Weights of a small mixture-of-experts language model, trained from scratch on English Wikipedia: 3285 steps.
Below are experts of layer 3 (counted from 0) of a mixture-of-experts language model. Rows are named router (the router's row for the expert) and show model dimensions 0-159. Each number is 128 + 32 x the weight over its row's rms, rounded and kept within 0 to 255.
After each expert's rows: "mostly gets" lists some tokens that are sent to it at least half of the time. This comes from a sample of Wikipedia text that the model never trained on.

# expert 4
router [104 144  81 150 140 131 103 135 123 139 162  96 197 119  17 118  96  60 121 133 143 133 178 133 164 109  94 130 163  83  94  98 160 100 120 122 149 167 138 110 124 153  92 153 147 103  97 142 136  99 157 116 149 121  75 200  50 125  55  88 115 110 153 192 149 111 161 145 133 145 129  91 118 154 163  72 116 176  96 157 156 155 123 129 182 111 137 106 134 184 101  87 156 140 167 134  94 182  97  95 129 160 112 112 112 109  91 188  97  58 165 108 124 144 131 109 111 172 120  99 141 152 140 155  70 169 103  88 194  88  94 128 157  97 108 150 133 140 146 149 164 140 114 130 140 119 117  98 131 121  60 118 149 154  83 152 132  80 126 164]
mostly gets: " and", " is", " was", "'", " he", " had"

# expert 55
router [225 155  87 117 107 109  80 151 192 146 121 107 144 139  71 181 145  69 120 162 110 118 169 162 146  98  95 133 171 111  98 100  89  78 129 102  93 137  69  90 165 149 124 108 132 106  92  90  95 106 120 141 144 159 100 135 112 149 152 103 170 116 156 132 167 162 129 105 171 160 173 127 153  96 165 131 136 113 146 110 156 112  52 122 141 153 119 102  93 115 134 117 183 112 123 106  89 104 126 101 120 156 165 117 142 140  94 108  67 165 146 101 171 144 134 147  93 134 127  99 115 107 109 213 126  53 134 108 119 139 134 131 117 148 110 124 219 118 164 147 144 106 116 110  74  95 161 128  95  59 112 110 142 125  29 110 116 177 181 116]
mostly gets: "ated", "ted", " named", "ized", "ional", "ected"

# expert 39
router [147 123  80 140 147 145  92 139 118 147 150 125 130  89  49 168 118   6  83 135  74 125 201  96  86  85  91 142 131 136  65 155 126 106 128 140 117 128 132 116  96 139 146  99  95 106  77 114 142 168 170 127 137 162 131 154  77  75  87  68 124 126 143 104 151 128 133 172 129 136 121 113  58 114 147 132 137 109 160 187 138 155  94  91 162 101  58 124  85 149 136  88 189 167 142 144 128 105  61  92  72 142 139  68  97 128 111  90 128 139 160 120 121 169 119 127 113 145 138 128 161 151 129 165 166 126  66  62 111 154 128 149 107 131 137 124 132  97 210 134 116 123 144 123 115 118 122 173 107 117 124 133 140 101 139 182 165  88 148 172]
mostly gets: ")", "),", "}", ");", " this", "\","

# expert 8
router [196 140 171 123 149 154 101 139 105 151 158 108 110 128  83 137 114  58 137 136 131 154 188 117 195 145 140  87 194 119 113 160 179  65 148 213 170  95 119 135 124 120 145 118 132 152 128 126  65 109 115 113 144 139  48 109  65 177  68  70 149 143 102 131  99 178 142  96 140  90 125 114 100 127 102 153 167 123 128 117  97  84 143 159 154 144  86 142 134 154 155  87 133 118 108 142  94 112 137 117 139 183 186 186  79 100 153 125 127 125 176 150 119 140 122 102 122 126  53  90 112  99 123 151 111 115 157 104  93 123 116 151  79 116 124  87 165 104 173 114 130 104 116 137 125 135 111 122 114 121  67 140 155  34  74 148 145 177 117  95]
mostly gets: " ", " May", " August", " March", " December", " October"

# expert 36
router [165 110  80 150 150 126 105 155 151 164 134 133 150  98  60 186 195  85 102 139  43 141 147 134 146  88  86 131 101  89 143  86 106 100 113 160 111 148  77 141 122 146 115  98 130 118 148 171 128  99 145 118 142 150 122 127 102  74  83  99 154 135 203 113 133 130  52 124 139 141 136 108 102  80 142 141 134 116  78 172 127  88  81 134 132 125  60  93  77 154 145 162 202 128  91 144  91  67 158 157 106 183 151  94 123  66 102 133 146 132 218 165 147 145  97  97  98 129  78 107  93 137 114 213 127  69  79 126 119 139 119 128 130 130 136  77 120 130 181 128 132 153 159 117 135 109 186 102 141  94 145 124 140 123 114 147 125 102 122 127]
mostly gets: "ville", "ford", "berg", "burg", "ington", " Kong"

# expert 67
router [101 160  74 152 136 132 126 130 150 122 117 135 153 145  83 141 107 112  98 138  86 129 181 128 133 133 113 143 134  64  92 132 103  77 126 117 154 137  85 153 117 156 117 131 121 149 121 143 140  37 130  88 141 136 101 161  83 169  95  85 136 131 164 161 161 182 104 125 130  79 102 112 165  97 116 111  92 142 163 121  97  80 116 128 147 177 182 147 118 138 142 157 143 192 167  94  64  87 160 100  64 177 190 109 105 145 156  80 167  75 171 158 118 167  98 175 149 152  73 156 154 182 143 133 129 120 115 181 105 153 129 142 133 120  93 182 174 133 189 143 162  98 212 116 153 148 183 123 145 121 120 145 134 104  50 125 113  97 176 125]
mostly gets: " Kam", "aw", "hel", "rief", "ump", " Bang"

# expert 34
router [147 137 128 166 139 108 152 161 170 170 126  98 164 105  80 157 194  69 107 152 115 151 128 116 132 108  87 155 143  90 146 120 125  82  82 176 140 163 121 128 134 132 129 107 159 132 108 165 115 145 121  83 162 151  71 100 130  61  90  91 167 135 203 170 118 126 131 100  74  75 109 119 127 103 106 142 105 134  71 101 122  92 125 135 146 139  95 118 122 203 138 112 159 148 137 127  97  66 163 184  69 200 131 132 162  91 112 118 117 110 220 171 145 156  69 154 111 147 105 127 131 146 156 115  78  98 112  94 144 114 159 111 134 146  81 118 150 125 195  95 125 196 191 138 177  98 127 112  78  69 132 151 154 125 138 106 124 104 114 167]
mostly gets: " York", " Cup", "shire", " Festival", " War", " River"

# expert 37
router [180 139  69 125  82 150 157 148 138 214  92  99 157  90   7 100  89  59 114 134 142 102 202 141 155 153 108 148 139 111 152 145 130 109  59 204 161 150 134 120 137 133 106 112 113 109 134 106 131 106 146 133 110 170 135 167  33 202 140  97 151 152 103 175 162 182 143 143 106  95 130  80  77 141 169 152 154 116 134 109 123 134  84 144 165 136 133 144 143 105 137  86 165 147 137 158  97 122 110 143  51 166 162 139 138 153 134 129 161 183 137 141 122 169 102 113 134 115 139 158 146 113 108 156 119 118 117 112 103 104 131 175  81 123 120 149 116  97 164 101 126 136 109  88 132 107  79 135 156 161  72  97 177 106 112 164 136 103 144 113]
mostly gets: " the", " a", " to", " as", " with", " his"

# expert 1
router [157 136 159 168 148 175 100 170 149 159 121 152 152 131  83 127 166  67 128 138 126 115 170 100 174 117 101  93 140 144 131 144 140  95 153 139 175 151 124 138 150 106 135  82 132 128 121 168  85 121 122 108 144  99  72  87  66 145  36  61 135 134 106  98  98 164 149 101 139  61 150 172 116 152 104 152 133 174 161 109 121  82 112 129 167 135 124 145 137 188 118  68 137 142 133 156 121  97 123  71 116 185 213 190 154 115 119 147 112 114 198 116  90 130  93 118 104 128  89  92 121  88 137 128 110 112 126  73 103 111 151 110 101 156 114 104 207  80 174 108  83 104 118 100 130 106 101  99 148  94 131 187 183  89  80 159 131 171 118 148]
mostly gets: " ", " December", " October", " January", " August", " March"

# expert 56
router [101 179  97 146 109  97 110 131 142 117 170 139 131 156  61 180 132  67 116 145 171 118 154 122 202 154 115  93 184 132 108 104 106  57 109  74 115 129 119 157 140 160 127 220 176 119  73 134  66 123 149 139  80 138 126 142  96  89  92  88 177 156 183 183 153 213 116 121  81 110  77 119 124  90 142 110 110 127  78 161 171 145 105 131 165 150  86 159  91  99 138 105 110 110 124 178  95  96 127 140 116 187 158 112  61 145 116 137 130 152 161  94 115 144 121 150 123 128 151 157  77 140 126 217 140 119 102 141 105 148 134 153 103 128 123 165 120 172 153 152 139 169 141 116 100  96 120 151 157 107 106 151 175 104  85 150 109 161 141 151]
mostly gets: " that", " which", " they", " when", " who", " but"

# expert 25
router [133 135 141 220 157 179 149 136 134 151 198 121 196  95  51 188 160  61 121 136 137  89 211 116 147 130 131 109 187  59  84 121 122  59  85 137 148 135  98 150 137 106 156 129 107 116 148 127 108  94 137 161  85 133  80 132 153  76 108 140 162 125 147 132 136 162 139 144 121  92 153 145 129 105 109  92 123  96 101 143 103  99 115 120 153 118 140 137  68 177 132 131 177 124  68 152 117 118 113 129 113 215 100  84 118 116  82 115  80 180 138 146 114 110  82 142 133 137 164 119 110  97 201 124 135  67 144  94  79  90 134 198  89 120 119 118 129 131 156 123 141  84 201 139 144 116 140 130 121 147 139 147 143 114  92 133 111 105 147 148]
mostly gets: " |", ";", ");", "%;", " /", " ;"

# expert 61
router [103  96  63 177  95 151 107 124 123 136 127 127 125 121  78 137 101 121 161 185 124 121 173  74 125 153 120 109 149  58 102 168 161  91 100 138 147 144  85 145  98 135 155 174  71 154  92 194 120  48 193 122 152 153 119 153  91 152 108 113 147 120 178 155 134 217 112  96 143 103 141  86 129 140 103 118 103 143 101  94 121  89 118 106 132 146 130 102  76  96 200 138 116 137 185 133  67 126 146 110  86 166 158 111  75 175 157  82 117  62 138 151 121 153 158 127 110 138 114 169 119 127 167 180 192  85 104 143 109 151 128 128 149 129 144 149 161 121 187 165 175  98 157 108 159 102 167 121 134 153 134 111 140  91  53 108  96 124 129 111]
mostly gets: "ilitary", "rief", "ouri", "bass", "usic", "oci"

# expert 32
router [167 142  74 104  86 103 136 139 153 224 109 107 155  81   0  98  84  56 124 133 136 106 192 133 134 139 130 111 176 135 131 154 145 120  36 188 171 162 138 116 166 127 120 131 117 104 154  96 108 100 149 120 134 138 115 152  27 192 143  93 137 177 110 171 172 165 141 138  83  92 114  87  86 115 150 125 124  93 123 140 119 131  86 123 147 177 165 154 131 110 150  90 167 127 151 152 119 103 119 148  61 171 167 130 152 144 155 148 166 165 121 131 122 156  81 144 151 133 143 127 117 111 118 129 136 131 131  92 100  96 131 143 113 111 123 173 112 109 158  92 126 143 140  91 148 107  79 131 130 148  81 109 189 120  92 128 151 128 100  94]
mostly gets: " the", " a", " to", " as", " with", " his"

# expert 35
router [105 167 129 197 147  98 112 131 117 138 125 105 162 129  65 167 163  99  80 193  71 106 138 105 151 119 107 132 120  55 107  96 152  75  88 167 132 208  74 117 165 154 171  65 159 167 143 146  98 105 141 137 113 136 123 133  95  89 107 101 181 146 148 133  84 117  88  89 114  82 116 133 128 145 116 147 100 133 130 114 153 124 106 141 138 174  91 110 131 146 130 128 142 127 112 155  78  87 134 134  63 195 118 110 146 108 139 130 167 127 243 155 176 160  74 131 159 129 116  90 145 175 109 135 114 124 122 145 133 125 132 130 138 148  95 126 168 111 178 115 110 138 182  92 169 117 111  93  82  48 148 106  71  99  83 111 105  93 107  97]
mostly gets: " United", " States", " York", " England", " Australia", " Carolina"

# expert 78
router [130 152 138 181 124 170 122 177  98 157 176 120 121 118  15 143  75 136  75 184 151 156 222 123  79 165  96 149 202 121 142 124 112 109 151 159 126  99 150 111 184 184 157 140 104 127 152  89 111 105 194 127 159 124  98 172 124  93  60  86 151 184 123 149  97 156  98  80 138 161  96 145 128 100 133 160 134 152  76 135 166 152 139 124 125 156 146 150  87  99 100  90 111 168 115 123  91 157 140 124  54 185 149 131 111 160 141 148 118 140 139 103 125 126 136 112 130 138 137 117 164 213 117 147 114  82 104 127 104 157 111 125  88 141  83 134 152 106 130 136  85 167 197 115 131 140 165 169 133 122 109  91 137 173 101 132 117 131 121 162]
mostly gets: " first", " un", " con", " comp", " cont", " ex"

# expert 7
router [149 118 125 169 143 130 107 183 117 135 184 123 203 106   0 127 122  76  90 134 130 148 161 108 126 112  89 134 168  55  80 107 160 110 120 115 150 194 109 138 152 157 111 118 140 149  48 132 159 137 139 129 154 127 109 174  28 107  81 116 157  76 144 187 120 152 144 151 140 147 110 150  92 149 109  84 104 146 103 119 140 139 142 107 131 108 149 115 147 146 137 119 144 143 100 104  92 184 115 146  89 156 111 152 106 148  89 179 109  73 167  64 109 148 143 131 156 151 137 124 123 165 102 113 159 164 123 104 131 101 129 153 168 113 120 112 137 104 135 134 155 148 157 149 108 106 140 130 163  82  75  82 161 169 118 152 119  87 151 145]
mostly gets: " and", ",", " is", " was", " –", " -"

# expert 64
router [109 144  87 158 152 143 157 157 111 147 158  92 116 123 100 144 103  94  90 141 118 138 225  90 140 118  98 149 112  79  76 167 150  88  57 173 130 170 123 142 123 113 169 114 123 130  90  99 108  89 166 104 119 150 135 144 120 116  99  74 165 151 164 143 166 150 162 111 141 122 143 186 166 166 124  75 104 169 142  52 131 131  78  84 152 142 109 169 117  99 160 162 126 148 127  86  81 103 146 131 144 188 186  85 137 149 176  95 129  80 125 141  96 163 128 149  83 177  71 126 149 146 172 137 136  91 110 138 125 176 116 176 116  94  95 187 128 145 197 183 139  70 141 111 134 115 112  98 109 127  62  93 151 130  68 127 169 124 110 135]
mostly gets: "ishop", "wh", "rief", "annel", "ook", "ip"

# expert 2
router [147 120 154 149 124 158  85 172  91 155 142 101 169  93  44 125 138  85  84 116 142 121 135  78 203 143  95 137 130  85  74 106 144  46 140 159 159 116 124 140 145 129 128 118 170 122 103 160 129 119 137  91 131  83  71 112  43 178  64  73 147 116 132 151  87 134 152 139 181 105 124 176  85  93 104 158 117 156 142  67 109  85  99 146 122 113 108 181 128 139 176  86 136 127 124 124  50 139 145  72 124 152 183 175  73 107  91 130 130 120 221 119 113 133 136 105 168 118 106  82  90 112  99 119 129 142 147  99 123 168 149 188 120 116 125 118 118 154 173 142 134 124 125 111 116 127  93 147  94 144  86 129 179 104 113 109 121 126  91  98]
mostly gets: " ", ",", "),", " $", "\",", "',"

# expert 50
router [101 162 108 134  89  95  93 135 123 131 136 139 157 130  53 172 110  54 123 137 129 122 151 153 178 120  95 108 143 130 113 140 104  60  71  60 117  88 101 176 175 136 125 149 175  99  91 149 100 121 168 138 122 145 100 175  94 126 121  93 181 130 149 178 143 153 113  91 126 103 101 129 134 108 170  91 129 149 105 153 160 122  97 145 175 139  77 129  93  98 145  81 125 103  98 130  99  81  98 133 116 182 158 112  92 153  86 130 106 168 211 108 147 118 191 152  99 116 145 169 100  92 112 226 126 103 117 150 130 139  94 164 113  65 126 139 128 125 166 123  93 181  93 156  58 100 130 110 113  61  86 148 170 102  79 127 121 152 127 127]
mostly gets: " that", " which", " they", " who", " later", " when"